{"d_model": 256, "experts_per_token": 1, "d_shared_expert": 0, "normalize_top_k": false, "norm": "rmsnorm", "tie_embeddings": false, "lr": 0.00922}
Below are experts of layer 2 (counted from 0) of a mixture-of-experts language model. Rows are named router (the router's row for the expert), gate (a neuron's input weights, with its number), up (a neuron's input weights, with its number), down (a neuron's output weights, with its number) and show model dimensions 0-255. Each number is 128 + 24 x the weight over its row's rms, rounded and kept within 0 to 255. Numbers have three digits each.
Before each expert's rows: a language model's description of what the expert responds to; "gets" lists some tokens that make up at least twice as much of what it gets as of all text. This comes from a sample of Wikipedia text that the model never trained on. Tokens count by the router's weight.

# expert 0
It responds to: Prepositions, conjunctions and commas linking phrases in running prose, such as of, in, to, and, by, for.
gets: " of", ",", " in", " to", " and", " for"
router:153129145084149119102137115160106135144163193133120130144115138139121111169130160114107151143127138143148107175153108161158134093143114166107124127175143132116147147126095159155115155115127105132107137140140140128109076109127123130159143150156162118130115116187122112152164122157096120126098096104141090116154121147132153129091114125135151147107097094106150172147100150144147080098139175123098127108155091121158133090105137158091095136140151128150092097178154132157142121052146162137105145096094165170102114085147119119114136102118102133137107131161134142130133117170143156142082137094144126188132103152134128110151117122123109149127128118102130148112133145142103124149090172121112116136169145098099137100081124169129135092135119132120112092135127144149108134133120192
gate0:144130169128162132146128114127117143096111105115116150099130141104157132114110091169092132134151158078121137112088118094124143082124135128179103161136094159102143126118128089096145179150121113143099113127111142138158141155116162118140116096138125151141121165183116144115117105102126105136140095137156110128156144111098158092138123062166152155147104124112122147145146160147106132130123116136153156125114172097068112118128142098131127132073161150141133101152101132110162122111145109132142174127088150153120102084123132129157145149112123125168151136131148134103092132098088161155176125163088128169137136113124180145110112084146129110159153146148133134091140105119150151102123089136080093175163167171130129135132105102132079097147115129143127131104103144114090145138131139
up0:141141137084135097135120122132133172095099099161144088164149117154100148138165097142100134122178159105106113091077129113097132128173124158127121123111098139134105165149083142159119084152134125161114141148133099111154113149115092117099167113173087138145093100144142139085137112171084131140150166102111140187125115117107144161113139117100137122139138103088119144122123074118146103152136119149067118120163144144139116146132126149106129107125116156146102142096125152146113114129153094106089108127106164081149138125103116125132140127136131168153154118110131101085128151149121141132123121162164123114138150125154148108140145151160109136173141112121131100150142148113105140149136128176121141131135124139090120119112118130105077087130165146131105123070119146101041112119111160
down0:121135113133130137123141117116156130152119093126114143140108140165111119116112127191135118125112083082137094125073135105146121117140131135144158144084144165125130084148102119144125164112131119149157157163123124140113152145124133158147109129118096126099098131132124129104153137075109103159116119122114127140113135107142141152157103138146165119090102147144129194151186154134106151143145096139138117123122149074118116105126143132119157156099156135146136140114100127086088165092118142118103135145110111127177146098172106095158089126132166159107137121095145119117087131133144140129172122168112127135161144074106176105100123116129139162138105148114122101096147116052091165167114156139118088143129194159127145146180126085117151129085120152133152120146144126086104139135136126
gate1:098159160126131132166124129092121073155133102146123144115141098086127112135123107144129125094140168088127135168110127161116120137102128121135152141154133127155112157091161168106134114125118139166100150123131119102153117150107143113141146107169126117165115128147141125154146145144122129158162151092134108088150114143150143139166155108101093128118160197154098140142118121132085120128095095109134098159117100103156111153124072136125153125113151146183097115111091158112109110131145118150092119153109102137124135130153125170165081144114112158141077107117148163095144106084131079135122140147161139123117124154135148148174147161106079149117134126150107101122083132096099111103141146127062135157173124116096173122117145157123125121110127165117134129126146114172143089084119095
up1:167140113156100140167091115153132126120144114116135138152155143097105157093121149109117107112124160187112148097135147122147096140114147158133118136135131109135116149135124117136160156152102111140088091142121126122126126123132111131118171080116119111127170133148119146122153152094142143138136126140139109079114149164158126093107139103099158151150109123125192125164136127148151122135143140162145120165101137101117135131108146136092137108116161115128163178119150094136189158088128161155125137134159143140083109180131111128074138137161120137158145175149153147072113126129145168096096109133121127099125128131181107164122058112115105122172132169116098120152105141116162154127143113151132130120151092078117137119168113100130090130100195149172144152128098119120100116126150127
down1:112146154124175123095128117154098173069115156153091105134151147186150117126129105160110115115147090135136129099102137108090137148115111124122101128113162128172112121095084120143122157102108186108137170129134131115121145138159176163113142204116127165154104143159150133093126080101155158061092089164093135116084134115079163128122122106089139126157089118130125121118104129074155121137126136148117131122161135127124142116096117154099128149137124145115134143102113163122125158102091121106135113123122122107128152134091126146129096125142130145137156144134118095127152161133126128173135125129121134123156131126098121080130153181141157118151182102107157162095122095087132096158112119090142111134109119135106125124145128126130104117093125134089113160124149129084089118151143134
gate2:093121148091094122120106148164139143173135121145181176130100131140156117132122087140106130162130153093110153145098114118102127088095136146119108106136110100142102126104156143110115129146152105145129141161097103131103118131105134123166145104119126104118114116122163130083114148142164161135137112127137072100082125122164166070133094124143157133129134127134136163109117166131126129129129108141132124159119114154164036134091129123120131118140113138144150101130141111105149174134130096115090126183135129164159111114119115094152105138107123136104136112101104098118120096145171158134133148168123124083140089161104154055071145140151120156114143121146156108113136088131109109102153119141112111124106074141105160121095126131079177153139110146107136171132155144130124103139110119
up2:088132138150144087140172161135157156117116148098166120142167153152097131076112141120163130140160131164118131162157148120139130146132106103131111104134103129121134123127092111118180134176118115069131119114148138176139119155162101127167135139109166105114130151136095103152173142144077086146155114155106178168148143092146096156090163109125116130111121124154102124161100132137143112135135127136122098096137120169100134151160152106130107140108135130119090168179161138152091100152132130116117150122146137114148134104121133174169106105137091102142100146106114145173117160108106101124114123118106122132118126171112129142161130114131115096118140120131140098171129159124119160173146102132143103128126156133153105119173138118179112063075148160111141133103097107083141126130117130
down2:107127134134146116166102102150165157139121083161147125123148131173082173135147153143118086128085112153114109183142100121134126173121133109151137117128163153135120133161127129130159125142152124140147125113121150135147140146180149075117135134095150145150125156110160103142139105170120118144127116163132181160130117133149156088138151150129114139143110136149151135173118106102178133157118161113110066118122131133141124148128129099136144120152118113123129176150147113120080115167152157117095137113069164102111131143077122137183127086138143152118114165185127169119126118134114150109137129107124126146137142105118088097115083156124113155078143097115132115138060133125128125088131154144119159139133105139109132136106141135152120108132096141081133133112109118088124090163167181
gate3:111157145111098125150164152139104118155120106107115149179104135139121097141146078133142126153115106134131121133126140136108111160099104150132100121131121120147103137120118125190113112165119162077116130115116160165139069135122166145142127111110126161142145093163147101135151145133098140132179082113140111131147122134155112104097121128145126140131060132100134127106144086138135137146140157136129169116139133121140096081103110121158106090151131140152131099117125136117159137116146122104148087148135129114152174153096147128183172150172100125133140152117099142110082168114152157171090111149116131136132135127161134133186153101086096130172139119146140132148112132138130130150124147182112145081124140115080132079172141159121115126101128131165114137115153118182075088090123135
up3:091094064129076175100143162161114144135153086141149124088123140136139169137139143125119167102142154137108127123138157162121100119152108172144102117123075162136152075112077143152128099143111086121137135141101145115118153112157072112112121141182126108183107103123112106182162103152111109150138121131125114103113134092115158112115137164177130143077140113152108097115150110109099093120169100119173133158188129111134131088123118134135136123128070106145131093088122144128147123119156129139138109118129108141108143133105105164097150097103134142141113128151160110147129097106122128118047119147113122125126154118105144147150123135184125110158145151112140149117162119142114131127163145145143153131107118110128151147130101117112142087129094145132091151124141157133134152143146112
down3:126091103128141076120119171096097155143137088146138125111115167117155128133089149121173102074112154142143128101141149144150107128171109145108116147124129163153146125130117149151145148127165166120109143146168144125170115126118117101136132090113141115119130164124108158199151132123136121124140121130048152134170121133140123141107127140114110121126129118153123122127175122109136151125141113147130121119160112089125111110089140120115155085146146109048137079121114118151096155140118141120134109121120096140161128168121151109144166106128122117140123190115157111107163131134137109104180151165145129120126108122132104113099093119152102085123098113114126140135155142146089114121131173146114115096133115095196071094136157115125164151116129084109143144107128070137100101140151101

# expert 2
It responds to: Markup in lists and tables: bullet dashes at line starts, pipe separators, heading equals signs, and sports/career nouns like season, team.
gets: "-", " |", "|", "==", " 0", "==="
router:089114130135180152165137155108112074139123125131183103142148164081141144115169089087115118118163109100135119160144149131172166121134111094180122106098116134127106133107138096139110134131131167157155169122138146131106091167128083127131118121145143122135091115108133155117142162186139112125125183108129124149081114123156110130145138110112106104106158159158106135123109127117139122151122122151129072093122135121138112138151158150156112103108123124120127114179127141160106135173146076132158119146144133097145104137155115147060144140111211116129150134155113142133137197114126096174109119162106143112178143130128120141123118119141138127137133078116117145160115143087141130132094144129127149099131140140116098149128150095146142084117140109130106134145115112105167088116143121
gate0:089092109125113092137156136123128148174190123125094120104175123136125143109142097092137130154155101126138135164116124110151136178122164137176104134135137133124132157091073128094126130126144120122117109107128144111125109165106122139110131136139135093098120170139097118170129111131125120121120141107130110106142112104148113135135133141095160104130124106166136096141120145107158121097101158108109124146115188140127132138127117161143158114119174125100101134147102162095151141086111165118135139108138133137119135130102117155137138094095114154128158130158134107153103133149134156108118130127148152159117164123128158142100157098133212173150129099081104107141109117172154139150087079132107122071157088123151138124155080130136104084141117188110142152146169125153156111162074150
up0:103096104142165159135129123097117148189160153126139093110142120160134103144154099120141125154131112191121124195095133157123158151107154145149103108142114145169110132114140131125114154150123066136133141114133135137083073130137140114094140119166104106155160138095092138189145171165132145129114125088100131133116087063136148109148097143098157112119106118105108116104129151124145098133111152156119102131123140113119131163127147152119147119112108118156113158126118168108113121098138138076149097118111145095152091122122112124177113152109133144127147120152139121139116173150150178131145137141147119147145132155120158155106128121130139156127138106096120154151148149155163121156084111115118162102137097130098140106205145163119114126125146149166112153168168165168119117146144148
down0:101114128105149119130149142167111127117163153131148136085175083141177127117154158123146073131142102123093135131136129146128134123145136132163131150108109149169142138134103148133140103179113144170110130132099154135109126145148105157124172126143113106127143117132110105118160114123154127097128139163060072128092098073150148158148153158135115136148138152116129129127137141131121166087124079121096101126090145106106092113094144123133117124136126128125085149108135145145091103126087095111116121180090122153111114146137155108092111095133090149118134144111124102099111139121113144169147120139137132145133128136130156089107105124161123157086118120112101121114095114136144089103129129117152115122134103184102096119157126095160165129119139028109137144169134188155113111125135169
gate1:156089089149120163112131120084155147123163167117158128131140119101110112082196149136114102099120140084161106115104113168142142113058106165124128153087107127121114145088183097102171140129084148112123116155150145148153120160132133079139140119105110140102091150132128110129127142132155117134159154107082089143176096113110156127127098100111112145119161179120117106133107130133122148160153113109095140123135121155125107114125138115138133120161090116143090101157140077132176111164127104119117123172124071160126136108105097136113147119138157090119073119099112108149111170130146145100117137132138161094157127119166142147126135106127156126130123132158146112131129101094151118149128160087129135119084137129158144114148149118102120126110115122177123171135151131145146146123088100
up1:211158127153105086112130114143167140133120133142112135125162108135140116059145152113148123162109117147167122158125112136143116132119113080125145108144123124165135095088103149113115149112154153102192133185128165155132148133144135098099125131154114128104151161156125150091132114092144145137182095151145074139137152149156126123140135129124102123129070117120151141108152124142158117161106092111112130146087102152147095144127130180101120101184149101068143086113125137139158136151130119139139161157133106145147135127157102127112148111124158101123109122108125157150109106110097141122126160123097142074128094112127087133112104097138089140159106134165125154139089112136101117093076158089138124120111125116122138165094135110136144144097127156125107155141172119121120121136118155
down1:113110113128150110109164096133113159113086193086117148132117130121130097134137127115129105127108107097118201156120158137159137136150135121133110139120120115122154128103084105175170125089123163125105142093142138158103150107086109130086120109149106162099141112145133126138123065158135117134118178104101179101151122104168143110103159126110135142134099103108146127136141127121119125110105161127162124134108149133127111091147101098149195130103141109155171143095111136171113116125140105123102131110130124118128156086163107148157142070128153122115160152130101117144123129111131129089074129105107107156110111125113132165167100095142121072095153098153121151156091085120108095130129140119090155109123109123116093087123120145117116103139124127130121123103160096129145121061103103
gate2:143149159093152175113103114116111134154144089143135152144107146126132152112142111118145139100156127161126099153117144174114097114071098101157151095113079116134079129154161140117145089114131136134160136123124075112115124135129147099090145122129128135130116142074112112139099088135105124077094109139166145129122120132109125141146084143059161117116150148163156138144151141115159129136092124115132083134135204138181152108122131144190113123142141121103122067106150158107134109146121128162105156125152108109124154085130117126107110152096103146112115094105129145149145132105151129076153132115120144106138141140097088144152152188149125187127137130163115113140141134136119129113078087126146142099157120129131130127102117113123138118117147123143084108141108127138165097092167113
up2:137135089137144124100174162102159124124122155146088104101136089124091108141115142128131115152145145084108145089078139131075112120142114120116101097113194116147176134113090135133125129129113129156107071143144151165127139175160131165118059163134122108127125145141146142117180116158110114153168145119123151142130126114139153119122146149143122090117103111141129130129132126136102116119162125090117144130144108152071123127116102081093163120165164139117137118105109147173102107131128147124157142154127163133074123178106142109150122090170154135153129102143101108095120132133088083104084110144115121129121097090118125153142108100092138098127129138114137117110101142155089103109149134089121129101098172159115106149113143140173102128130100126096139123105099120159151168161139107
down2:111119166089148150138077123169143147076092138094094145151160164117135106118104126153079141126091117132149132143135118119111164133127205094160150134137081128135135159091123164089129144087165117112109107132114102126136101203134144155167139160149105112129113132133110089124146124168102079123154124101125121115086104112142107115079134062106120141137122121131123122153127144113109112133129112131158128148131160094135134152116113167124068164161162110133127121147129145147136132119177162121127141126152106138167135117100129118127120123120157118086116160138120131108131103151161138115115099141122148141104154105104100106137149119111128135143126139106134182141139109106179156103124119112181170139150159108130099135148104139107119136164087125076137110128108115106175089110118128
gate3:124117146154137092186094117126090162143107124128162146142130128160136117132137164104149126123119130122139155144137116074116122124149096146126159156170114118120107097166179126157143130127104134142088158115126149161145130177133134110178129131115129069101089137144089134156155116109112136169124131099157125152094150133152120172125094120186088124084099118155137146130110141123142109104122112118134090138126075088095126160141170129130130103111127118162142069124114078115127108101100150156130127123111101112156117161131125140119110131140135154108209146173148165149107140157104121100119149128091139103156163171111130142126149098154131091161158171102137071149149139121128122157101136147128110129112132139131101097113120101139151113147136135131123149130137137099062121121155121
up3:134108148131150146131110130141125089112144151103153140147115166168136191123097106143116158134143139155121107120122184135116160138139114106154074130165137128105110149105094101144117142129141133085146131130162102109118122106122141141161159131105135141138137114142151152162108161127129085120115165114155119101150121123154126124117108128104154143133155142153119099115149126138110146203145085115160100131141164189102162089143136122097129158100106156127102118119103153125110129161101134132106080099133111135122123128132137102130088139126161105110136136122129126094149160146144150135171055156147103149132093141150120127146095102121113166072126138150098222144132117147131108129121172132114137129119073103146113178139124137122147148128128117150062088115104115160159125103101128
down3:118116109143134193149133100127115150116151123095139178158125130141139103128150121117115155172115147126110119138117159121141098157123108125129076118129131076128113094167124166144132127103121121124156129084114113133141142140122121129147146125172186115143083131128138130127121101169140110145153114131100142102140156153151121116180147148120129089142158095165132131106113118141139095174145143142123079116137129124143114116134121149140090132147144093128168122087113149174112115129143129103104089138116097168102109087065111134144117158092134161162135106084127112112110132120134155164143128124118171124147162110126114081123132084126124142135124065155126132185128097119144152168149173143155135157161194127182113099106156087114135115088128134133131074149099127162110135119127133

# expert 1
It responds to: Word pieces continuing a longer word, especially foreign names and technical terms, such as Ayut-th-aya, -ical, -ler, -field, Ry-der.
gets: "\n", "el", "en", "er", "al", "le"
router:100134148169116086139138101093132130105144118130128171082150137163135092120107114149141117084128135146104142120100110094110062137128126150138140142111133139087158121115074090150157119114130083132150078101110103099121130101116134097123136149092114125112161151081159094112118185090140159136118108153110145130149132148110121145126125148158119151131137123160127104110158076146119096141106124142122154160133135093142153141137088054101169130151121122112113136072115111140142141152126181157158093137138120127137142141095130117155108120150116124092131120136140115164124127140118135104157113125140182136096101119167158115132176116128165104119173176144146082109141195147147135139130099151133135158071133138131157130145113148124133142147143114114151133093119093148117172111131116
gate0:136103127153144105136100112120143122105159100158142174114186141120127113087159116109159114142137102119127152131113118129131142166153161117112118143137171133117128161150150116141140098124135104141120127130108190137090117120133106128119113067111123148126125117114086115140143157131161097203136108132111140127150144150158176115088109119107145117160088133156137123163087159123107138129121148126149120109135156094117152117090109137129110113124147149153124112122116157115069134130115106086125114160092120121126154128134136166099144124122086116153092092111129110154129129158085134149166137108078146164108167136127142096110086150124180076066167161160136098139198168110103152134128156095168148134111155128145127138115103148126136119120130144150122147093142114111129191136116104
up0:131135132182129101114111120133125173097116133134124111123110112142124147101154095188135131150126101156170140153113142099145112115123156151149107131118116137155139136163122147131140122108142106110126095132104143072106106137141129143085173126089120116128159126120088135101140090153078129109111152147100180178138127143144141105140137156184088153082149165151181110100127114137153116100131126142128151123079142084155145172109160124170140106159143147159114109129109123118106144073136153122122139139138134129145157156140137130149149135152122157146125160188087095122101188142109113154129092130110123125083150154137144121120160130119109132118125116181132152144155178118123157070145157129162152102158152108105128133102085145115091113150135100117135141095132136092122138137152093
down0:149155157124188144151113124125144126123104098119124136086099125114122153108056113119090114140106118147142098172120133113106145142139103132167113141078135173106110111130148128088124139097110132138184119154110118108137112134120128151090112127130130135130129123133166153111142153108125111146173133143118188105159136118120150115150107148133100133146089114117136147124126066139102130134124155079133150088123106118159072140131150134121124123139136091137115083068147123127138156177124132148125092120133092144086123157108125195134139126144178120098109126117112130140140166136121151070142093158176103109153116141132142141084128159142135094117120141118143130142104151076149146098148113117102136122161135170109140126161137151123123094119061132108148133179089140116129159113136087
gate1:110122105139099130102132160078105106118109125141147140131133130112140124135109083114102132121092177159128105136092163128085138109161127123169147150110125140136133108148130149099117139149137106140136169138143174143194122119109149123112100135150143155065106142109149144136099116122104131124129072134138081146071127138112104115105156131142119148104133109120149109125128142103120070157080134119165109139142116125134185091137120092118187102166121168136100179121119130133116112065151138141122130097121151146188123105053141100152116106147116124122153148119142124155120105099142122141135095118113154145094124166115105120127147107140145128159090118091131162120120140160107094143113118134061156128156115139125106095128111153123155098131083095149164150129138119146097155130145121
up1:101155103114151131138141134181111145139149130117123116124091131126100112145155129148166118115177091132132154141156134143162167154090122129074114149120107116130138164091114108131133090135128161108134134140134153135105094127143131156153194143100117107133137116124105166127169125133176150106139183105132125118126146120167159153154139105121128119103136125116155117137157124111134173119138093117148146108120159122110125140166133169108098083108120106102145124138141112189129151148119122119166099200155115087125158146188066122104165104110164119143118135064094084128169145125140142110143091130146155139144096106136117107140133107126098157114127127143134152160132101117135167116123114130180077119136120120175137118089147132154140141116157127095109145143127149087168115113145151
down1:147125107186123143117121137154084156115138134132152169125097116162141132140118151145176133131131124110156125139091082136182121163099188096123127129063139186107104105105119114106125111139114161134107156194131127148106107131177145145107125118119133127153161140157146124129146121127082135115125137096116116139173108114138109141171149134124143112115100130136152140132141134143135112147156148133143151083103168160107123123157124151131083116098108076142124149143176128137150147155146102130128097142145175135098145132141040121137132129098156126081120134109155113108142127082131136096156144143124127141156099167140158085120132114134099136108130172157133085173145144120090124122144146132085125146128102115124119132152093080173147140124137132149106137154131119088121124143170110
gate2:135122132129128108120111086109117135166151121102114118096115132064140149116099132121151116107135129118190151093172141195134114126109128109182153128139126112180120145158175091134123130119106159168138143129160111117173146094131140145134117148132140075126087130103114052136133159125141136110087141096160134127126098104114105096116120136124140100156135119202134118120158111107137145149135164109103133131152156093134112147123070124134165060113145147135160110091152101095117096110169122163119142138108107140135138147124127077096111129122086108139138093131109130141155108130129134145110120163130128115111128137099130095150138104126122148161110111165153123141127160142108129122090101131132169176107101093121160151114101141164161088108103134138119136171126114135132119113101157
up2:108075123119124143144125093120146082124126115103100133130154162166115094135129085089138116146147106116114123152142126141065082153111117162126152123130105106165124122155172113145142148145134131107127161156192120114175151102147108107136110149126096085132138141145108109135088117087086107120158128140142123146129170138133090126170124133169123132118119096113123161142101122119083143116152160100118157164163131100158150138133122117087140107091141133117173179111150120117146129120120157128120121105097101110134121112155114108131102112156135156177098123155101112138063109146163114185109089105094106094152141126178126118123128107167154141134140167101132114086161106136095115170095131147173134126105102102079131154119153112111109124111123103115118148115137135119129126144084128
down2:150089134138101085121142088097130127105123093134098107170153115134156188120181138097116100162112100108115108092116158119128151132133081141135124146104184145140122117141134106145143142110122125126119129141152162125149129104119142153135147150114149118136123121090123146163132145105145114159095163122128124112162082159155134133166133134135152148120124163136136140139094132066172110147098149121119171126156141114095089144148175097114107153139111095111106112114116133096122143134099064122148110136104119122131124112097144167148160144116128113164118108146085113140143153154148103110126129152121130161167160132114150148117101118140111186076120163178149144115170132113134104149111109106086157143124105121140185129096102113150177153100116159090145138176121094137155158119112099
gate3:125088132147128146168116146144117134101142137130158123154108112126156106086087105137128104119109124166120140155142127117102110110097121174121148156132124089182059094100102112084140138120076111109103157145136114144109079130131112151133185127156140146076176088112120095154114131120151099111122105181115145089135096127136118158145155139112125122148111164145120122095144108128125095156132132096141157128094200133146093130151146171114122130093134156134121112147131099068161131117150162143139134094114160105117103135111150123164102186125144159131141154122127092134149134158120138133159152122118126143123099141132149114098105129126120190148147160139131149160096136109139145142143144120135114107138114094126098106150131123101117099130134168084163097168128134099077130154102115
up3:101099104153135121087096119124097090133118151096125160120121134151096102137112145127117114102149149108118160109101137121124161139118115133114125154167107096097094164083149106119143094090096119105135119109110082114118127110158133198116168121142149133124146131152098118137129153105113099087148088183133130098124114136115106102140123092142076109127136120116126118102122136117135108126128133112167120133102136119156146175124153111114154100067106153139096112129128116108115108161160127173144153079142169120133115140042134159186096141100185126129147147115165110118115102130135115090128141109161169132127127169110164119123127134139130146121139152095108121148162133116160164110128139094128122102126151086086109138108133114099111102088102152144149149122142087157107090126146167
down3:141147111166141114125120079133090117133099120121128115122137134098150117121154090166111102140093141108123109110101119111109119114102098157116171133130097135155162168116122101126140145102137151068141145130114138138166168104109155155109086133121100127132102159107091120185141138141065120163107116161177094156157110101110102141111153097170126070144102119184148114159113109116136138084154124137118150118144154110075143117144130157156143147124135154111136151098119082133117130105140143081128070111106134088158152105180116145124136146147194158102117132140143120097123091094156161139110150104122135099108126127138168144149118104111164133116092116146145104126132099144133157127112126100179131139126090134149114135149109096115145149096146099082129119108107132115094127127125145

# expert 3
It responds to: Articles, possessive pronouns and 's before a noun, such as the, a, his, their, its, plus some early pieces of capitalized names.
gets: " the", " a", " The", "'s", "The", " his"
router:164152091142086126106101149140152151138082075132085109160109084132104161109117143150124136166106135146135137078131127136073126151104137112096125149147122105162117099167188162086137122148129144085109132144128131148174189138144155157102123102125098136133146124137114155142072063091120115108150107133130149117140140107116133117126135127115126106153110139109138124130154147100118172123129089112153152143110125177090111139119127155159112143121113131124179157096129134081132115131085092101091152133131102116124126141116158136157106137133090147155129114078135129100143075118130138111157142117129074100122151145091110135106104165136100139121084128150118139126126056144129144119167103109142119110152109141150123107154129097107115174118115169155141145131132136123112129147109094
gate0:103121155126109127071135143097127121140146130151103111157111081136102081149093131153172135174134114126124129163135116132103109135144097149142113124103158090179156110138074109110120125127151161126073120146106129110106135132113149119094136122102143135139158153132124124137098121099146107175160127091141077086157145108138111115121122189110112130147078126140145129123143099078135124155136105139113111114115160120107147127137115101125162111178117123162099113119139090085134136137123143120105135156125148135126123149128208135114130134102177115127116099152114169096100145153093162121115155101121165141105168149090138139109122146143132175106139159183136128127133121118143127102105136063125116125121111130144123145128107151161082107104115138112179161145143090137079129175106127
up0:121119131119135106147136148145103118146105118082110163171131090106155156095111103157141111138118114136169160128135128131157140128104104128102138053129115068131126167129137135141107166144120142122135135147132140118109126143112129128132126110125170112161137149127130143107169073134157129147132135055138141170122126074125129110129124128106131107147147137095154173097166131095153079140115189109146107128133100100104162151108154143148082171106131150148115155125144104144116149157114126120139082164163127102132120150149139128119127164122131121109140092147144156123107156131144138097119110132107116100116127136137115183136098134093068087197133117135123126105131138103087135091086177112087110137111172135123123115121128093168163150118162133160161094104100118101116123121132146
down0:093139107145147101130082148101089123109144121136160103136178088129118135138210126140110154159117156115139126168140110142151126134135081115150112126126101150157139049100103145100097170108098147113093135149081158124123139123141118138081131101096142108113115174134138118134103103128154108152146103149144138162160130130115117084133117160120105102177107124130128135113146158098157143139080083108076122189136090154150138145110106150152078123127134140135123137148139112069140135119163133091130104155106157172151116139108142150111137135155138124150146140109130141117140127157116058125145163129087113163170145122166137149110141095127140148154113108110115147155140117152132134149120102107125108163102116166123170154123157125140112145115156099138163103128133109138148138145123130
gate1:131098067106058106101087107149125136162132134152100124127104113106113129154163112114123115109127169105086117129143124122131138160110142136136115142132145151145147138105137179136186154128139130153086123120095159145108127194119147118142161147157127132130103135137086113118100127120149139170104149142116111115149142158120128119121139145142146097161122111112124137157110135065093156139138082116140157123147090096102123151130116141111134101163131139141126172172183110099045139098112140126134137183149130132174152167157094096121094103090124125123143131144131098164108176096131139153129126133149131162136144090128119110157112087133133119111124114127150115101155114121183148116173137133138115121138098145134158130167123108111135118107112167129133151102117164110111077137141167
up1:086136115172084169118115111136136087117111109158136118111153092134097111149106143101098116119129190123119125115125165074105088133102140136127115070147137119111143125081103128125159166150131120093104145154079149151149145113142120154113146152125130163118120121097089121167156112109122094131094084084115145139095118134076130138156125129151112162117101132061134166148105114120124067104143098093166130133109075126132117091139158123163120136136127104109171105117152181120115113152143107125093137149144120147161140103124111153112114125115097149088115138073122108126138146123129114119154112121119096136161142101126119118115103107107101132093152090138106165081124132102159140161131121129140124137145108136152143158160168117155136136109150161121113131154146102140159075141093121
down1:100083112128091113094128135128137143114123113099128135156102072147081107128153146077118126135115119153128079091146100146119090146114094146123150140127129128120144107105109110090119117111139165128135141131121128132144105115087139111111094070114118136106142119114102106099135094107101140128138104133132120151120132157099093090150140185146099187140101164115129119112132122131155150157173096137141109108118134140125114166101165118115119095061096149120142122124123121162140129126102143093124084133131120147132140131152121116129120095149124154203193112121134083162147087102152128116152156167114123114131102136087135080128153131181156122155094082116093111130161101113129098182156117123130163125178133104116122135139091157114096132151101147126159141133118134155135128145141093
gate2:113152107117147113108111173136162115133145116107096132077084130172136097091108142108092130104085150128082113113121109149133106125103124087123150157118139100164115132169128088130131161153141130135107112090126117124134145101137121159135091137128117131121140100092120135122160124117128125136110096148112108144106135177158112128093155100149112087115100110103120100125136163121125065103117152137126093107119136155114154159129142161211151142117128124170106112129141155141133111102103103134119179078130096089161158110100132102126064136080144072127123113105130127124169114103164141094151129133147106164125091168169127159085112165123120131147108100120131133139148112103112116103093144101084136114131146132135115121134109132127150127107167140106166177131138095152098142129125094
up2:106140081119122120120097158108155154119109122109124106135117075156076147150130121175150135133113152072107113149090096119192130137124117122116160154160114139135086124113125136135114156135172134138107142147135111154116095097137138142153187152112136189123105154132173101138122114112124119136154126153138119135133080131141139094145138136132141092122096109119129094154121141115132108142115130106134170159161144140138128124106143169117118143113149110133140107109110133109100149134097140117149170114135107137084122141084115155158160144156132138124133153115151147144157177094094159139150091128166193127105170145145126123113081128129134155157118128166127153142111094138136138118151105126108154174168105149196104088120148158124138118122150130082132192128160072111130147097136136
down2:117126129184127150119068136183135107142158134157088133093155126124118158176131143098106177115136152146147163130138135164137128121139127123138154159116140116144143113131157145123135129121140122127152118108121163129172099086137135081146126132143147128115111159130104092124144130151155178137175116153125154147136096091095136148108190109169130118082142106116090114094138125148133148108102143085091119126160099094161112145106187093110180114110174125130136124123113105157127165137103134130078110109102121142141116140127111118107142171113176099116106118143115141139152148153081148127112144133116131105166088164128111081130098134123136170146127125129152141155121158131136122150115146098139151151171130172169131140105160146076134134117123137147132138151124101166094139099072142
gate3:065103130125138123085076107163126138155156138101071165125153108111102144137177128098144144155120164133155132182123114148090141084112120186117100152099127122105118123142126131140159114163102152081121104150098149092124121114101097105086130134136170138115132139086128098122090151125125124185142148161151141120139127144094166086156151165127110139150088151145120120090111119122093110096110091130104133163094158112116077153162148149085149116121158132121111143117123131149117117118104154128104145136147114140154163117100131127121185147172119146148099141164107125100096144125118152156144107141100134109126080110150165130108130148126118135124138114123151152135074098125118134128094106140114121140116132080100155113111109103146153136135099170127105108099103167137127115131087138
up3:099123070148134139124147117113153147137138107122114120123106158175093120130079149161140141121147108124077118122106129091129143123132138107142157110120121123139119136107118113101125157120106100126169118155163122167111115115182108106155156111112090074113155133122163099155154132163103101129149162084114093133098150086200111102099094097159122123124155142102132113139139187119186121091148129162144119143196079104126172101134126108130108181162072142155122101090134138104117142138131116114097117097110133123091139160132122119139117090122136116117133166113121112122158153125122170100116138118104098110135119142162071117158113129132158115147135141147140095181120142176139115145121118154112126127157126143120084134116136108130116141113147153083147127107142143107105165129132116
down3:086124119096167144127111120159121138185124125134136136129120171171145130131133083147112114099124127104122160137115110174119081110080110086114177117117147150142114139142132134130124138107087111136114105161181097135092135133165110114127134137149107152078065133125144165074100178141120095133164157146102095129099129117125113110097136153124116170084156136155118115093151151117141149103173094166161092109132087118142135144099121162142178109127133158120139094159116133123129133152148150158107101120133167152118122147146107147143119104125154113100106106116120151138131157155136124114131137125140141110133119130129098133087170104150121103116137126135104118159145092143118205130153120132132115164167140148143167181095140122152120114092106113129070120105146144128160142114116168